Experts of a small language model: width 512, 64 experts in each of 8 layers.
Below are experts of layer 4 (counted from 0) of a mixture-of-experts language model. Rows are named router (the router's row for the expert), up (a neuron's input weights, with its number), down (a neuron's output weights, with its number) and show model dimensions 256-383. Each number is 500 + 25 x the weight over its row's rms, rounded and kept within 0 to 999. Numbers have three digits each.
Before each expert's rows: "comes after" lists some tokens at least twice as common just before its tokens as in all text; "comes before" lists some tokens at least twice as common just after its tokens as in all text. This comes from a sample of Wikipedia text that the model never trained on. Tokens count by the router's weight.

# expert 59
comes after: "\n", "2", "1", "| ", "\n\n", "-"
comes before: " |", ":", ": ", "–", " | ", " JP"
router:480472529503500505518483468522520536488481513539519497493530467522479494525441496504468499497506539488525502542486503452544513496497491514511472488512492543503507488438494497513489461508464459496539498553487531518494449492513506536481490524532497446485499483464513509495512509501506475507493497520476490487494481467496491517567507479497514513475511465494530495525490490467503524511509
up0:489559518440461517488491522470517537513521551510487495555514490491495460517512535496484549470483481531514512542459493516505458510469502499488481523515495531491446507476493523525494477421483506497485498483506462504486508469502536522471482518469527449459516516502490501511492529546505494490481516543541486522516525460473524473542502474460533509460509498451520491532494470559495522517495
down0:497524526548461507487492503492488513542514478548508506503547482521514498520495499470509498509465528494496488487476511506488499459492495478503565496483496503538537548504525507534515501510459423447493535480532471471483503452490512514553518491513533505477480505503527476553490484495556516537475503505517489470471513489525517512490495511512473556467526519505492465492502527510483527460512
up1:507514524446470523529491466504523504478460522504490501485511527498495454491482511492519490464472513522531520469522492513496501462501465495505547504485480506488500490526472510494427466487533575427442515512494469468516454448499501515534499534498430476515469493498524510514500504492516547420517502487490480512466485506470462514498485506472491523515524477510491468490488501462499520541482
down1:509465480512478502497496447509485478538538483505444495491532507429504489436561507448484486529510492511489522477525534495500543466518454535509534527491550449527500505516484463521524491526491522497479513454515497502465502517506518501505502475490507497477511506469531488439506531468501507497529471479504513496499496511479502539494501476501486518469488555538502503439480524541480501512539
up2:539469519517492513460528527507508503525513506452484508460521438463461523501480468527507495519459501496506499468486506532552517437511474472526527496485504485517482504502514504550488484495507513459510505501508425494507514504488464592516473463475502484523524519540509527519526494535471538457493538515477522470528511505498496471504511474473536474451498506501526452500467470517489517508476
down2:475513485490537503519490502480479508499484504468479528502462479474496506498489525538528516498499483525509506498512505544464442506486545540505489533487450491502452494522469491537444508485475530506449471446540453505500512521474471491445442455496504510532528510510466473487497564512494514521567496530530501517468489505478483436471514524493455499470489483504475507500485494511474515533502
up3:482461513479492496511481526492530528501532547486521494491526477507528530503526495506524445485487508419520512553471507508509519511489494485516489520514513455503517502495487508542520490450527496498468511489528488470514446500490457511533495492489497480499507484491516516503480485489460494495508529469512493513477456488478507529522496516475455480494503488494524443447467495486510507503511
down3:546511513508481477471509486492511513483500462473527510484503466488539506456499474495461513549492476534478500506486521487462510505503500529511540505499476515529497527473474513506511458464540518485527468507502514546508506490493488462462515461508527457520467510521468510521504496517502467487425473469499457507491483503551548521498488477528466474513504530488512500503540479498453478469450
up4:470500495560463460478525495520555491530508491505458481531513466531455478554441501502513485495513488526439494537513510509486505516465465483518509530457500521498448527531488508525521487493529497530467553519519498511512452489553503515491507491498467512473492491519503484491561515476548519460497559513485525512468495463466474480515463492493509459464517473497541504504526518506516448501482
down4:493498497482524462491420502504464471511507455513501458459501524470565533536496488539470511528492494437474492540505443494486537525478500504516499519517497485534464505516530524503464482469464497483493473490500519534489487490495484485492515446534523491530499509495500539470525459489535485519483463482478488544524494525505483490493488518514517489521526521488455461501505481505448491495471
up5:462542493489485505515529518494558476489495472462538497503518503524499540441497509524512489526460481476525467514513475486506470535478538516505487513555448535545458509505493499486510460493486535491554465497497482526538497506444502471493494486468465464514515522500510478501520515542532510491529512533492479488515519535447501543531484417529486490493482474513483491532521544485499510516506
down5:466532517465593446459520488509496519492446476488482539507502452469509487490536496446498528493476492495491463474518496479494477484525502483529545533476514490496520486511504477514480514479503537581482540500499506458467494493492516522517515545506456494497497482507488546493518499501458529511487529488531483538478491482503515495532489517519535509448516481520482498470488531481467529501510
up6:511469563515510488501555477457525497499495525464507482457537487539523522523476499488546514506540544507509507481532478532492465565481430491502476496513500485467510534489480539512506482537528514488438479463492480497507477482505547553521481498526485521502569501481525538484489505461486446480457472504543462495471511539515533531538497490485452473497479510468510482521489527508507463529515
down6:545513482516454508474454492509494561516508491497493500502494496471528525522518489538516475506449464495496505475492525485486532498521471510484479473482492421509477494481526541488481530437516528466474520497513551498490475475504506461475519519444505457532473494571486484501519474499514457500452513508441529500520497469522468527453491510474532523532492490501478471468478498538482518503510
up7:545522469469547501466495515511510501477511497550482480497496489513552504523497533464505491525482507485505552507538507459492498495520475548507510485517482503505503463505471517529493466522501509494500520503450508507533462484526503542502518522497509501505494494511462510467512491474493509498534529483541470501470495481462502555514521489491484502511531495476472485510512538502539540479478
down7:529496502513483472510505465485555476521503457496541464484519535530516509515513500506459471504546468513482471522517523525519488482495509521470513508496478528535516513528494533459528508505483524462481511506495518477505504497493482521477532500502459481506513534503497472481474478518549458492491530511474520463474489506489506540508485501483520515475498495488534509501502503476481489480504

# expert 47
comes after: ", ", " in ", " | ", "–", " (", "| "
comes before: "1", "2", " | ", "980", "996", "997"
router:481511535464534495533510505502504519544517518477493511492467500528483525522523488486498499493503496494519457509536491507585508508484549571523514512484491535487500495485495517499470536508490528484513503528523473499487499475529475495480474506451475439524518506504471490528466541480480489538557516548469495500506518493484531516462513507527462496519495547496549483511507489485490516499486
up0:528479514440485506509449500476495508484479514518492523505549478506493508514502495493489492469506449476460511495520523501499508519476511526502485520507496468502551468512480513465490460507522471482468491471485469505500479516496522523497518517506524526499469526516511474493524517464511499494495520480513484505559466505497501503525509542514499484519524446511500519510523486513482484486492
down0:458468532515526491472498477458502487502513473500508481498458464494511485494532489507551505444522460499482541461492531511448462472504514493526506534510497514502503503493478539471541500520503473523538509522473516522506501461520502486517507517491463522541474489500488540511507512460445496484471468500505504532512540494524516529488491515520494490486481483541458549496421517485504499505506
up1:513490453474527495507533524521539519507482530533516476456519455493521490556515486524546483503486528468526531483511447517516462483501527517520494513501474546502481527514480524524495491502498492494486494507531496520500477526512512505490519438507545554502515529519485485464479551476523481440499465506513499503475407462479488544496478503468455511522532495490477475451512499515483511519491
down1:528540475513521525476492527493483507526501513516527465476472470520524505533509488485520480490507515517467474514492498482558493540503523480438486464449509473501508497501506520483475516501503523472482486468505509491497507509518510509538523503476494515493531505526525519490490471516524475499519536566508499502527451472499504489479486535529477474518519506472542452455491517450503487486489
up2:495489474507480531480489487506494516488518491537508470486461512575493507519476484504502510448491471551496518468502549501460534512480480505531534505507525505505514470477529467512442501466496508502526503465444469463481513548470500508528486476534484545474487482495505515517455496508470494459505529473483491484516501521469507549495510483468493466506499472538523540502492467485509506454461
down2:488501494556505511509537528495498470488523440494518515539499518486537531489511436495524502533507482527544513510479520472463472489533489532498522483485550512482540476477515496487478509495533512496529487477519512515512465540509510508458478497497494506484524481515512472462481508471500494441498518543482452541496530499514500534456475517492518494513476527541496519485529495488480475485482
up3:530535513452524475474541527465499492535500509540504491478508487467468510499513505476503483505478497495498495464514474491568495479516412490536482470512486487499459532497485472447501519476479471499511489511513473487485523508477539492538434458511480529458522498475531525517506520489518502467501506508541484460514549507489557531499501479515504477486553505508487503467482507507516461494511
down3:485516494501543478502531499513489488524508465494490513514486476499542485490486534550516469518466502542519511477477514448502499478516466506527525511479538520503487490464512529523487527497490524500510504451537528495508495461484517476503490475478518534509507538504514488520466523521512542518511505501509496476506515506494470534466533521542502512504525488521492508528523494457468516522506
up4:521534517496525507480490537506545485524520506483502510528469485471508524488476495528473498508518493514478520485505519515517522510478536547508506472475511491535522492508525470497462511488485475468501494513500450479508471509506482484487504460513474474519474523543486535528497463528481518530533510462472462497517512475450479487518460494521449504526514497543432459498500457476489524484515
down4:484495516506503489526489479495537481540444512532542534510506519487487526512515497534474534479497458489486494527504543507509521511523501483509556515432503552505493538502566512494480482454488480477549521505483495480527467546473458503468520490526480488526544524489537454578491497526443458499502497516493513500512501515449450501468468506502528469530462506505503483533518542513541493516495
up5:510539503507479545546532500518512523529537505497482505491499508503550536529501500487485475492498495440474481491469432497552489501472508514480560492498502508512470504443515474551511468521530501484515526492493483466505454519510526509519463507512506537512500459545515509507509494462526535500551492492508485508519479467517535480519496517477474514488530482479472455487490491553495462492493
down5:453483495511509457521496507505486530502456500480494559488490515522533500505510487508480549464536464527491552485460504471514480460504553503495476453554525510512476470506475531527472490488502494507511476555489457472538504523483512490471500512506545491495537466472510482470492478470528482527469528516541512494453468514477531475536505487541503478487488492519538499513479503540462524518538
up6:520479508531490517514513481449478456445467486524464485484517489502503470487498480490499492485528483505482507533465529503468479490509470547499532488514464491485527539470497508517497511500516483510534590494463509527507494493517476534505483535495510538486488488498477506495529511498480504471502498528479469490519522487477476550499510466497480471469542511525517500557462446507454531528491
down6:510482481497513520501509483471559484464501535463518489502523530479482490547504508510529494510446557498485492527506472514492499459490503511477497494529450497502432475518513472483491502482476501443552514481470486524453515485494513535488552481501554517498526489498531485517491503534512524483466495468541547476502541544514529486517511489489510493540490500481497496478496462501509526475485
up7:499501520523474460506510513472474538487486481480465490522469574515512510520511465492540506520444495464458499520451516478450531439499501495539498519488506497499474499512484511509524523532546517484485568444447505461509485477537515519464447511507494501507471482506510517504477493480498535521556523514481511522523475490503476470507513503474422479556522485519534440529509484516473492439471
down7:479537443483487486487500487482499460506502475511476501523521486509470471506549525548511545485494494519510496529432502471483514463507495499520501503514484427457465488512541539459517494535521465533506531497458500470501514514525470540482524492539499516556504482556501473504511504534510502498522508505459521498493497492524493506469535525487485553526480508562516460523515475576514540454446

# expert 1
comes after: " | ", ".", ") | ", "; ", ",", " "
comes before: " | ", ".", ",", "–", " |", "% | "
router:525512449521520511491505468473491484506529484495477488476471497499515532529502502501488514493500497507492482516473480492535523479510474520498480484469510441493521463528503483486466484470532528501492491546485515456503495464532474486438524483479452532507490447529461549559512516460523508486563496517522476455544492443507477501502524498481531481535548493486535456480496529497473476522494
up0:557517496448526444476516530560510528487464547518505536496528510496470503528513454447514463462425563499501486504514531552535490508498460492508475523476531485485481494503479486510491544454485464504552502526488512489487482487489499512491496497489511474516490520473528502497414511462492508467502476502499512501457520486497514518520540496480474458488528499470486480466505446487515499527510
down0:507487456520498504453523480456501481485465428535466483543502514556516549498477503499499505483443548514511478507518494519494506507502477521458494509498494507476470474477478542481530449457534478479515502521532517518509524479465550502508497493518510452479496454469516493502471498550500473491523528457461480478516499527525497496487523544508546543453476461512516454496541492487543516533523
up1:509513539466516522480553476479547486490510528471535516525447518492504510471477496522497442455470500508520441507515500531520545482475457512490540463509485495494458485505520478498519515524508529520493506519551489508460467511484491495496454498478485456503490509528499496482486517558473503500464505534537507463486530489476482504540515502546454555520482517527503500508477518502528576502479
down1:500486503483502502522501517529502530514520517510491542524517490485494520504487467527502538527490504489489506524514518476482467518511469539497511492505549466508479510492458480496528498476491485481522467488514538484463500495481531492488516475539504487448486486437507521522486537497443505488416498487490518524475517496514495505455489512519496533515488534510473421529486478492489516481503
up2:508523512520471526505546517466459521523528491498491549513504527499514472567479551492511495507513470501480481523448457483534471468516429530544488464481500489508571533482522493541491488547502457528498503553445515509494465461545449516488478481486505542474501488496485512536501488448514452512501475475480499522557538476470492474518521521569445482514512521484456478512490467523476505555496
down2:495536501526483482483521521469436518491523528499509463476475530484457465495517499487451502509510526522481514478504485516478516490485493517520473565504495532459477490499507498516505527547509504510479461534505499506466521482579509495540520535464512500520536496509484500501486490517499509453498517485523487480525482482497506509488479531465523478555508505481502522514475500502497490488535
up3:513505514492487512509476506499538503512507457550540494511477506508522512454479498445490517460530497470505488475517529563524459492502470483493570487531486465490484498483519513456488496516503499502479531481488499506493497471537508498496487493485502521512493475501450542472549523492443511455487459489493453478495449540500520489490528511438511488546549514481492481517528535515487517525515
down3:528547547498524503513533488506464519494474497492531456514455502535442500500510535503532518505491490464476497513517504501543509496456535518446458545494460485521501484507471475516485493481489532547546502483502511512473523532517507510517484446471506495456516509566539498538500450546511456492516497469520512513510503499492493462495507478501453498557498490530492505518490481527481491539534
up4:542503482489529445537514456469493514505511515493484471461508503497516544576492516524518503463510496490472440500506554514541505505494467513490502490493461496503503496468500500475493475472514494494507506526482517448537482514516515500480497483493473495488468510485484507513468491481504513474525502463523474497526533523479505502539462475466499475510520471476507506491507507528490472481520
down4:506486555486480510503502465494555526492501573485529474495485534477502496471483506493494479516457498503531509487480519495530453483458477517489552529506509466491471523509488505510512481480452516499483481543528484519515480440492494493504513483516485479442517512522515493523548485487482512529495491520473529488499492512448490496515494539537481519486480515491514446494515517505507474514492
up5:534508550503446490507475508517483528499526490482472493475494485544490488483495503468557506525456477473522527484460460522500519494472483535515466512488457553505492528507493511446501471485520501522515529495522482541525477494507537494516484479492504464466499526542498524485486492539500503522470522477454467479474512509479513492496506549473543481530498480470568491462495511494492525502506
down5:512487535480468498450494462528522499498483527492495495503481484501469472508531518469511495460513490518459511501490512478521456492519509478482518505498506528463546493536459478523521507518482493546504547457497544475547464480519470553519528483494519510503536470526510527502494512543533480510536535530536499486504480480487481550436488498494525530502469543457504505520537512494483506540474
up6:475483537500517468499513484480518422528518463521448490536525516502528501516487522513486510502493480503503505520466520521534455516503513500466490499500476462446498526472496532505515550492507520492524513493480517500514482500491552491503455513518498501502519528517510515498507491545488477494522517500497497510512537481519496512543476527483489474498500494467490530514482503520479459478504
down6:486479463564467492491497480529483561465523435528517553519540508503533483497478489543478513507487524494502541511504479507469529531464470489493459494515497487516494516531471504489495488430497478519515506507510534480506497508521496483538468497509505510472543513534469456522500485526507478486483491459481511476497510537516503440494549520527500549528483524493503492482513519517542536505520
up7:499527520519458500541530471485515483517449502534446460492526509521472482520501467525461459489466494478486495514510486505515519519489465498517533521511464467516525507492487474496499511519513502497486487483485496494557526485487492500501443505511525489470498468483487557495491518514504510511529502478500443523520512415501507475537467450493566509476524492488504472469483523536497492511526
down7:482513524488494518523505487520511457499531478509516526532488532493496460491483490512469508523494498477486489511506524499472501456535481468467482493485509540537546505496491470492542476501501488476494503500496514523527482493472487499462480536512533495481466538500530574494491550483536508513530489447512490457501510510489524495524545461477516544519430480518484508477541506497472496565464

# expert 34
comes after: " | ", ",", "2", "0", "1", " |"
comes before: " | ", ".", "\n", "0", "; ", " |"
router:487499489497523502533515463480496523480468498485497534477523541546451514520493491489458466511473471456483534511473489474505500490507477522479513500501496478521507536497499528507514476471542513534525507554473500488515521521516488490507517496501469482497550457517491514512503504482508489470540514514482475512494481498486525509473500512513487513495512507506497528474490507510474546542515
up0:540469500518497489520501511480515433560547538496488478482524511491499479571500500518500523450510541481539454521510466515508500516512537514496518467494521521481504525461508490476512497510527497475489506509575499491496517515511481478486461554493503499498477524511478498496485542508507553520522490481544498517542516520497496458519520511496512457474514474515513519502502490515479522538479
down0:547496537470527515442518558483531515507460518487495492533466484532454485505540536504488522510540491538500489454459512465483451489477488449527501526480484516508548476470505510508563512504488497504475479494484517529495468515519500517490477519521514494499543537532509483511503476524496513477506507591497517466477500505460486457538522507491532504520513507491527487474475466505512530510489
up1:518497542504523478488533526465488481500538446566523480502499482509487489525496456505522479530527517506495469549506500504523506474511510521542515493523503478476508500483480470482510515508540471499532515496516493511497545470471544514500486515509489518490478498506509473547510533489526537469523515522510502513493497475517529459522488466475509499495501456537483473504513516557510500519527
down1:526527527544524511465501497472484508473519544474500513499571464543459490512501479485512534489519469534509495515523480522517480479518509474523444476464485515508488516504516491497508471490485482500490493480462517489515452447477527501510521477503487502501492452517495556463462474476493482497496486527504509519523505525469519517551476535484497532497551512468454464492478485455447496514473
up2:479457492481520502491556468513465469481496548506510497499513558501532548531471493514550523536496494495512498503511487489518489492513469525509498518505496457540448530487517501469479482526480467496493509477537473440538503508532561492442478522497525468496490487562522529555499485526480510490508496520495517496483528490487559539502546515491489481496529494512506491520500497548490492502519
down2:445491532509514491531458478505518479541480510562481509509509510474513508590508545523494494540510516456474508505523520528530522455509502514496516485530513502471495465498515475494463500512516517472528557491483505471475473548485483482487464452496483523508505478478535504493476458518504497520416528467496539477521516513470491543476503454541490516503507499482510453491536520574513528529516
up3:488542504489486515511474524515497531481517526526495515478515474534519506535500465474525446504443473508513474484516489497483506483471502487498459512514524525508484490430516510489544519450502494508516568498476512530495522537505470467517482512469492504488484492512523495485488532498498492512476520465471500534527487481488492508475521531556458489488517496502511537513513468477494488524526
down3:468513506520506450501547509508480521477486546494478493476535523464534515489547505491479475510477495512521525467494506478512480452428513450462499537512501518501494471488496496498460508514468510492502528458514519495496505550472508454476492484496566514537516494445503490485490496507490487516454501503530507479480515559520506537440495504477495518511511499497488506535514492520503492454563
up4:500454521489527547462508493479503485509545462454470508488513449562522478519488473490485505518477514479531516476479479512449466472539520517515506462481527510482444531473552514478493504496515514456534559505520505511519493491513539504511471492494515473499491526479501498502515484466478534477475505461487530462553480486494482507516556508494519510480537483495514506541499535533530473489475
down4:522464545491437488512542513510484486510525420470482513536478509504565531466500436505495457492514485501463521494477498537510479508514502518520527518513475494450488462460482456493531519491512474513520506529501488488489514482458495507442506493527472455451535489488510539471511460522502519491517518565498472525518488533522505511557478514484501492501506494492526512439495517521480533552531
up5:521549535494502477503536519536547562493507477479482486486495501532474454539484498503557521526521535491511478481461491487511499501450505518515537521512477449491515486509473487515505485531490510482477506461511519501528414474512524529530486454486457502474511485535495555487479490491510512487492483511479474480479485479491524522505519540487503505498524502528479523483490531483486486504488
down5:530519500507517452441515508535504526501448508495513471450468426478506454503539498507509499490510528465476533491489492524528470494490486470473492531533452506473473487486438430479482515483508521467491492493506503501506529464489499519511499483457493511491521538506494530472488503524556524454534531522487534515506478533518515512484504510502531556494567485494552524524523497451491519483508
up6:487533500460481476452468509485515500503518497507475494525505515500483485508500446546550503530489484503492514510504506511543476471482531518519434522510482477522486446511510501490482499487484514480462507488496491491512501507506511514512505501483499503490483494507484467540495516503455493556524488504538483506498496552454456480542459458501488470501476501506467490496508469481489508473524
down6:526539503495488468510489504482471490543533484482504480449476489506451509508505449509510476488501544530459470546499465497468508497514487507514502517485525471515534495510475522529498477483540554486529485481530533538497482550491498504474536505505484474548499515507513520517562531489520496532475535539488508526520538533491466499509546512490488495526510508444503506518487494479517505499526
up7:515507518474539512501488472507507517482511499528464493506529471530525523514471464495472526501499510461470472525505490522474528501524503526502472498472517508522495515486534512546500480444507466478473495517493438513493519473491550508481473502477535502509495506591511488484485529533491500512486495495483486450486440453461448467467509482476483490513514489461525502503499479519515539547507
down7:496499529518487512536480459453508522507501492521554525512520461485482539459498432518472514465488500530497453504497509517533530456521459472495466478511507507523494494521497471540524465497537504514495509493496478520508525517461516488478524508497502535486515480532517461490491491516516490495461484506468533493508552501516478464476480501475473495486512450512501511571543531501497483508505

# expert 23
comes after: " | ", ",", " ", "1", "-", "| "
comes before: " | ", ".", ",", " |", "–", ")"
router:499482497495487479503510490507514495445480485472454499500493520535476511509507495520471460514489493492490493458454461530521522503475465490506468534492518470530485487503506535514522499508495491484496503493506481468492532512536461531534475489537503469518531470523475501566505477492492497519526499488473481494522530501491503541542472504471512496501492458510502488441514517508495498499507
up0:503496490470477463469535484486530474502474500507507508488501482515514482512522498469518485485520523500532501507460520543529506482551468515516516444486505523505493511508458481495450479486490475497491473503494507551498501503533518506516497472526483525500522539457550496479492495498450501499451505458550455481484473495472495529506527516508490540458521507485506494538526503468494499526514
down0:517484484477461476494482471525474471500475499499509449520499466530480433476454522473488526483487494559534478431496520464511486479527473540497479491505496475486520495481483478475528557506507504515487474486514506492493492490483511472502493520446539519466504473474480555514493538507521484492472523497531508503548507514502455483485510505513512476567526477512481496521453516502516507484453
up1:548502495490480524470512474557532489490502510516499528525499506487507472507466501499502483507499495504523531501496534494497554492489465525502492473504489525527489500507531512499487516480459472460517539443501493480513477545497528480510491501516529484467456492471512466547526485496500509507506521492490480484475519454460493484492509472496523481546518524517481467524469493535431514461541
down1:449490476462467492540516559515482522515484491476443505522561489501501502526507481466544557532505521489454549479478471494463476440514480470427477513514474530534487493487478513491516510518504475536456500482483516518502502497505498509498485537484488491490505485503529543487489497485486509503513463513476450498499487502505569513504506535468476477501519488425487488487486456555478519514544
up2:539513489521497485478495547531510501495502516480506514567477494495478521521511521522486506507504483514495460549518494483483560482493495503500515484472480487530490493489508490486506512476494513501512521445480482476499461491525485517496517495506495519501503451573516490499543512539506510473521518513502485493519480504495481510543534514502482478482526506498472510482501507484518499552489
down2:471543497541492448499481415455501503507484482521532546494500562483535533437472476520494519461470478508495484453513547517504526491460518446434483492515481514513495521454518510502499501537520484489514498529480468506435483522510499496532489518521508493499483485464490507496529553511514495484502495549510510508504524484551512518504439491512469484515440510553505490485437517546512534499510
up3:518526558491501465498532493566493534505538494475482509513485521500485494500486490513539544492516520523478519539477491490510507494507477530531517489511482494470481508530500491512496527500499464503543481478515491458531456508489504494529506480481490510496499492513503550525501496542528528497510557481503455469485499508442479491529453467504478506484502482488519497513459465544504486492469
down3:476526536507486483516513521474467531522513508540470571548517533500503519501509468488532481504496513448535493481488482460450494481505524486499470527461523514524499514482473469507570503486538515472530470507506503487500500477493537489528503456522517558503528485504490474543500520500534502510462539518504518509481458467469544492495488490501512550532520504514521498553567513533532482487511
up4:526522507495486456487524484506501514521504495508512486500449461480473482498501496505496554515505495579506520500513492514505495471498555494478482484492476494525528493493506448505455504520474457487511526511489463443537524553511487539487539473527514490454520474516486500511512531545476501487530457524502505477492539496486489488475457483494476495503509495514493518525441490480551459508500
down4:497510550471502533530520514449510547510489508506500477503474421491496505505509493482482537519461529497507483511511505564510517476440451500507464488499506486549470485507488483497520436477530514500508512513496546526489500475505493538463523520507487481511504522459545501502534509504494447501422511572512487435510482515515524506521486468517471522519505478510487480468526502482496487514480
up5:496507472477525455513477513502541522497506521534468514486492473540504531509516479479515481523479465484517511508528515503509526471429550526541520517526504499502530458517481511490429455495494513484516503498498506543499484515531512520492426512483508492504502491499502521498535524466507513513482494477504533497458472529494528528482501530552480464529509516509474476548484500487519519507555
down5:482473481450480487490524481493557493476468522484538493500512509523461498511496521504493485450515497461483461458447499478480510476475520521501481492510444535522517486518506504531458534518483434489487495485523468511480542504486493520507474497491476475499479512495518488483475550485508512485493507450485489542491523499514474457475452530475462489488466516505508502488557525539508511511504
up6:508479510511517461526510492478488485511485517479474504513519530510519492537511549518493511456520473531513456522484481512471523485486488486513491526498548468479528471449444526496531510515495521524486511521491487477502497488480494496482504483466486509511494521540498509483467528523497468477547500495509483443549503496501538494520501492472448504427525467517502517522468502501457512506491
down6:571445461517476520482482472511500483484482497478517500503511497506485551466476480497473515503443509545493470479528476454567475507478511521503483478513530535506519475509514505509492485516464529493517488518487453512531529463464508527539501532533484495504484482492507511550472484486507471473527514465499517519499498483516493486515523502501493488542494532518512451476519477525495525505502
up7:503492481477506465449508536472551500544517500517485484507500456519492518499514507506507488500475530526499494457464485474503496506480514517484469496510480491537481498487528538526495524496491504474480511466494511499479461470524450543519492517486524542485479487499532465532494489481536462506482493456479493527510480516506497484534541501451517462491505454501489499528474487504461504495550
down7:487495516542507531516471504492489471452455473479502529507523566495522474483476487592481504458480478498517496525498508485504485515510477501514480518513473512408528493499503462500482522470499460491488448508515458534523544493498453508510530472528464493533503489501446504503496567523468522499529510506507463501519503468497487521507500464520485513505459496489487502493524517500486524529472

# expert 10
comes after: "1", "2", " | ", "-", " ", " ("
comes before: " | ", "1", ".", ")", "–", ","
router:500468555491455528527500474518524519516498445499484497471505509479472530492525471507497509505516490506492478512500465480533506472494494492508485510479498469517501494502518473496531490483515506468521508516478551508492515476507456514471430510506473497531485483502488549519505525511478527473478515473523481488516517498462480479489496516537506501464487524485493450507517479481460503530532
up0:519517509513460438538517528504450478464530503546499536524446569498524490515488496500503496535467476483492474522533527527505518503475536507542471476534501486508506489507511495447481498476467463509458545499482503498509480501498469486467483479495475498461511508497493518504512553458469459544512520470544512474516470516495500495494477519473490525493526485505490531503501526513531513525513
down0:482481465446496529464510494491489489543513509518454528456497483489486494529475476522493530453495490529467494528514472526544518447524458511499524491514528505532500535523513552502528500467535506479502519492501534464502496504528479481478504507484496531555514489541471523477505512499537501538475475536500490491476453512508513451511480487519507471520522501498482471504478486449546477485534
up1:501504511454497509498517478446507491503501512513540550476459487479506501504499494527498521523479488497511477525516459494485538493500458544520479488518484490518537470494500452519460521501511469543486511508504456507517522496534508522505525473437547516483510474538494532495456497575514497501501509477449481518505485460461522494486497536477500500465531505513504503473481552491494516472501
down1:504556514538498521451432515502475467526528468534464531487512488464547504562471459542467464504498519461482514485517474485490471504473515474487499500510526486531504503496491523538516485508532480513497466511481441498470495518555505524467533491502531500468511482494437499528504508447466506480517488499463479480499474527504495501452500542488522486486528514502532512544514494523457505530468
up2:491499522506462513493509507533440513485487500481487557495480508491478485541470458503499475543476511488449475523481495521472508523453454507476524472478495481547493523507507445490499494479504516460543494486514511481509524467496503504537525438487508481488486510514496539519518521477482495521580490521519500491438503496428510496531484484529505515515532511476440480501504492549513517492497
down2:527488490544513496506576456443562505526521528530499486488466497462490495506493537531453523496526487516515527476513541522508523531461492509530488518525517494512487514518519519516542524487537480538483494504485598490530466478521457434466490494533457465511500465517491483506474491527494475511512503540445516561513482501537462498500475521480473500513470474497487491477496533521533502497471
up3:536503534416499468516499520484466511487520524519483519495495464504550486505497524481505455449510510480511510511478477505500529515497529528496478512505452495504520527475494495438456502522534507485469491524505464484517483512497492541530475524511479499507480465510482478553511498468458509484526544477494498454476486502500482526527531538485442515493529490522506482534515518420483552507503
down3:545510484480508494466518512519457512502497505467451469470483435511496530443514532452534476500491506552502478492527527477494501503520477469482495515531512542504516482497501519493481518484490491520481483475525473524493503515453569505499499502502492471489474496477514496507495529486497521476499519514499523476478465529518467527501474500512503497486513478485503542473476481505517485527496
up4:475495533424482510497501488521516513494506464482522472483522497500480506486479527504484445488530479498479505491492511497488545500503495517497472508511540501487446510479480466493510514493493487502493487484505485499524539511533511484546475510462472478475481503454465505524489521554521473486535503494478469505438523468489533514504489484498533481488513500431503518456476521478481456553524
down4:522502520525471482544539480491512542505448471470495503506511509565503527478556520474464518465510510496521527515527495502463497537469513486466550547496452480508510520489509528550515535499476512553520526520492497497501515487471531535480485495510481526515484447524546460513478480465509475493505477527518491524490461513506478478498489504497484491500478484557493510530506499489503532518537
up5:540539500517481523483506602530516491519521467486479522510512499483511510518493517530514505542487463507532508484456521485518530494494457499535549497494496525512449484526497522520474493447509529466532494511502478488514474458510496536496501501484535482492509486551504556496485515500450533448499528523535497501487484517486526506476458462503495498441500532476546504463494479499472514479503
down5:504476492487417481486505465503476479472491534468557495496500547459496505502483459519467456493521519490464516498509538491505515522520466502500468500493507488501535531509475476473540551497482553498489482466528475542486539479495512506516521484505470533515518498511532480521471473502496508501535457550507520491490478504495499461515510502496517507539482489481479469514478451494514511511543
up6:536493531495494480488519530500461550472474483472452499495556465490489480481501534530475515493467435502519462529516484535554510491501459524471499537529498463489516493492523507496468509479524458511475486500503467506491526521479493497495511462483508525499485483484497549525509540477451503546511489498465509478507545490473525490512510492485509473526514479510513477546493497499484514524494
down6:490493454478493485501528468495445480522490466546491520498487515489497486506515468510475457513540471473495522445504453487494476519526497481426505526598518505497476482526461460503488504507498484514515464517479535476499432481521413505527493467436516483515510499495482513487498524480487444486481541525508483493519531521488534493467486501454527507514523524541507468493456512532505509450496
up7:508547510510503481471534545544514548485505441551483488522507520533524500529488504511534458476495528451502482500505511535527486519485504505480490514530484507508494478532496527475487489533496516512517477555517498521512517435508475544491480509533480516514501516464529516476491519458486460494496498459496505531465520514487506527513504507480519529497549490504507520530514509521507523487508
down7:474496519514551544523513531531515540518505468497504519517469506495537491490508490492508476528474479459528467491528500532540503507541550513487542467486535539528488462549602501498527495490506505482502455454522519525482518492495487505525495508516482552549514565501454543501481522516503523522515533490483472503514534531474515508476535515500515510481493541475535515491507517510484461501483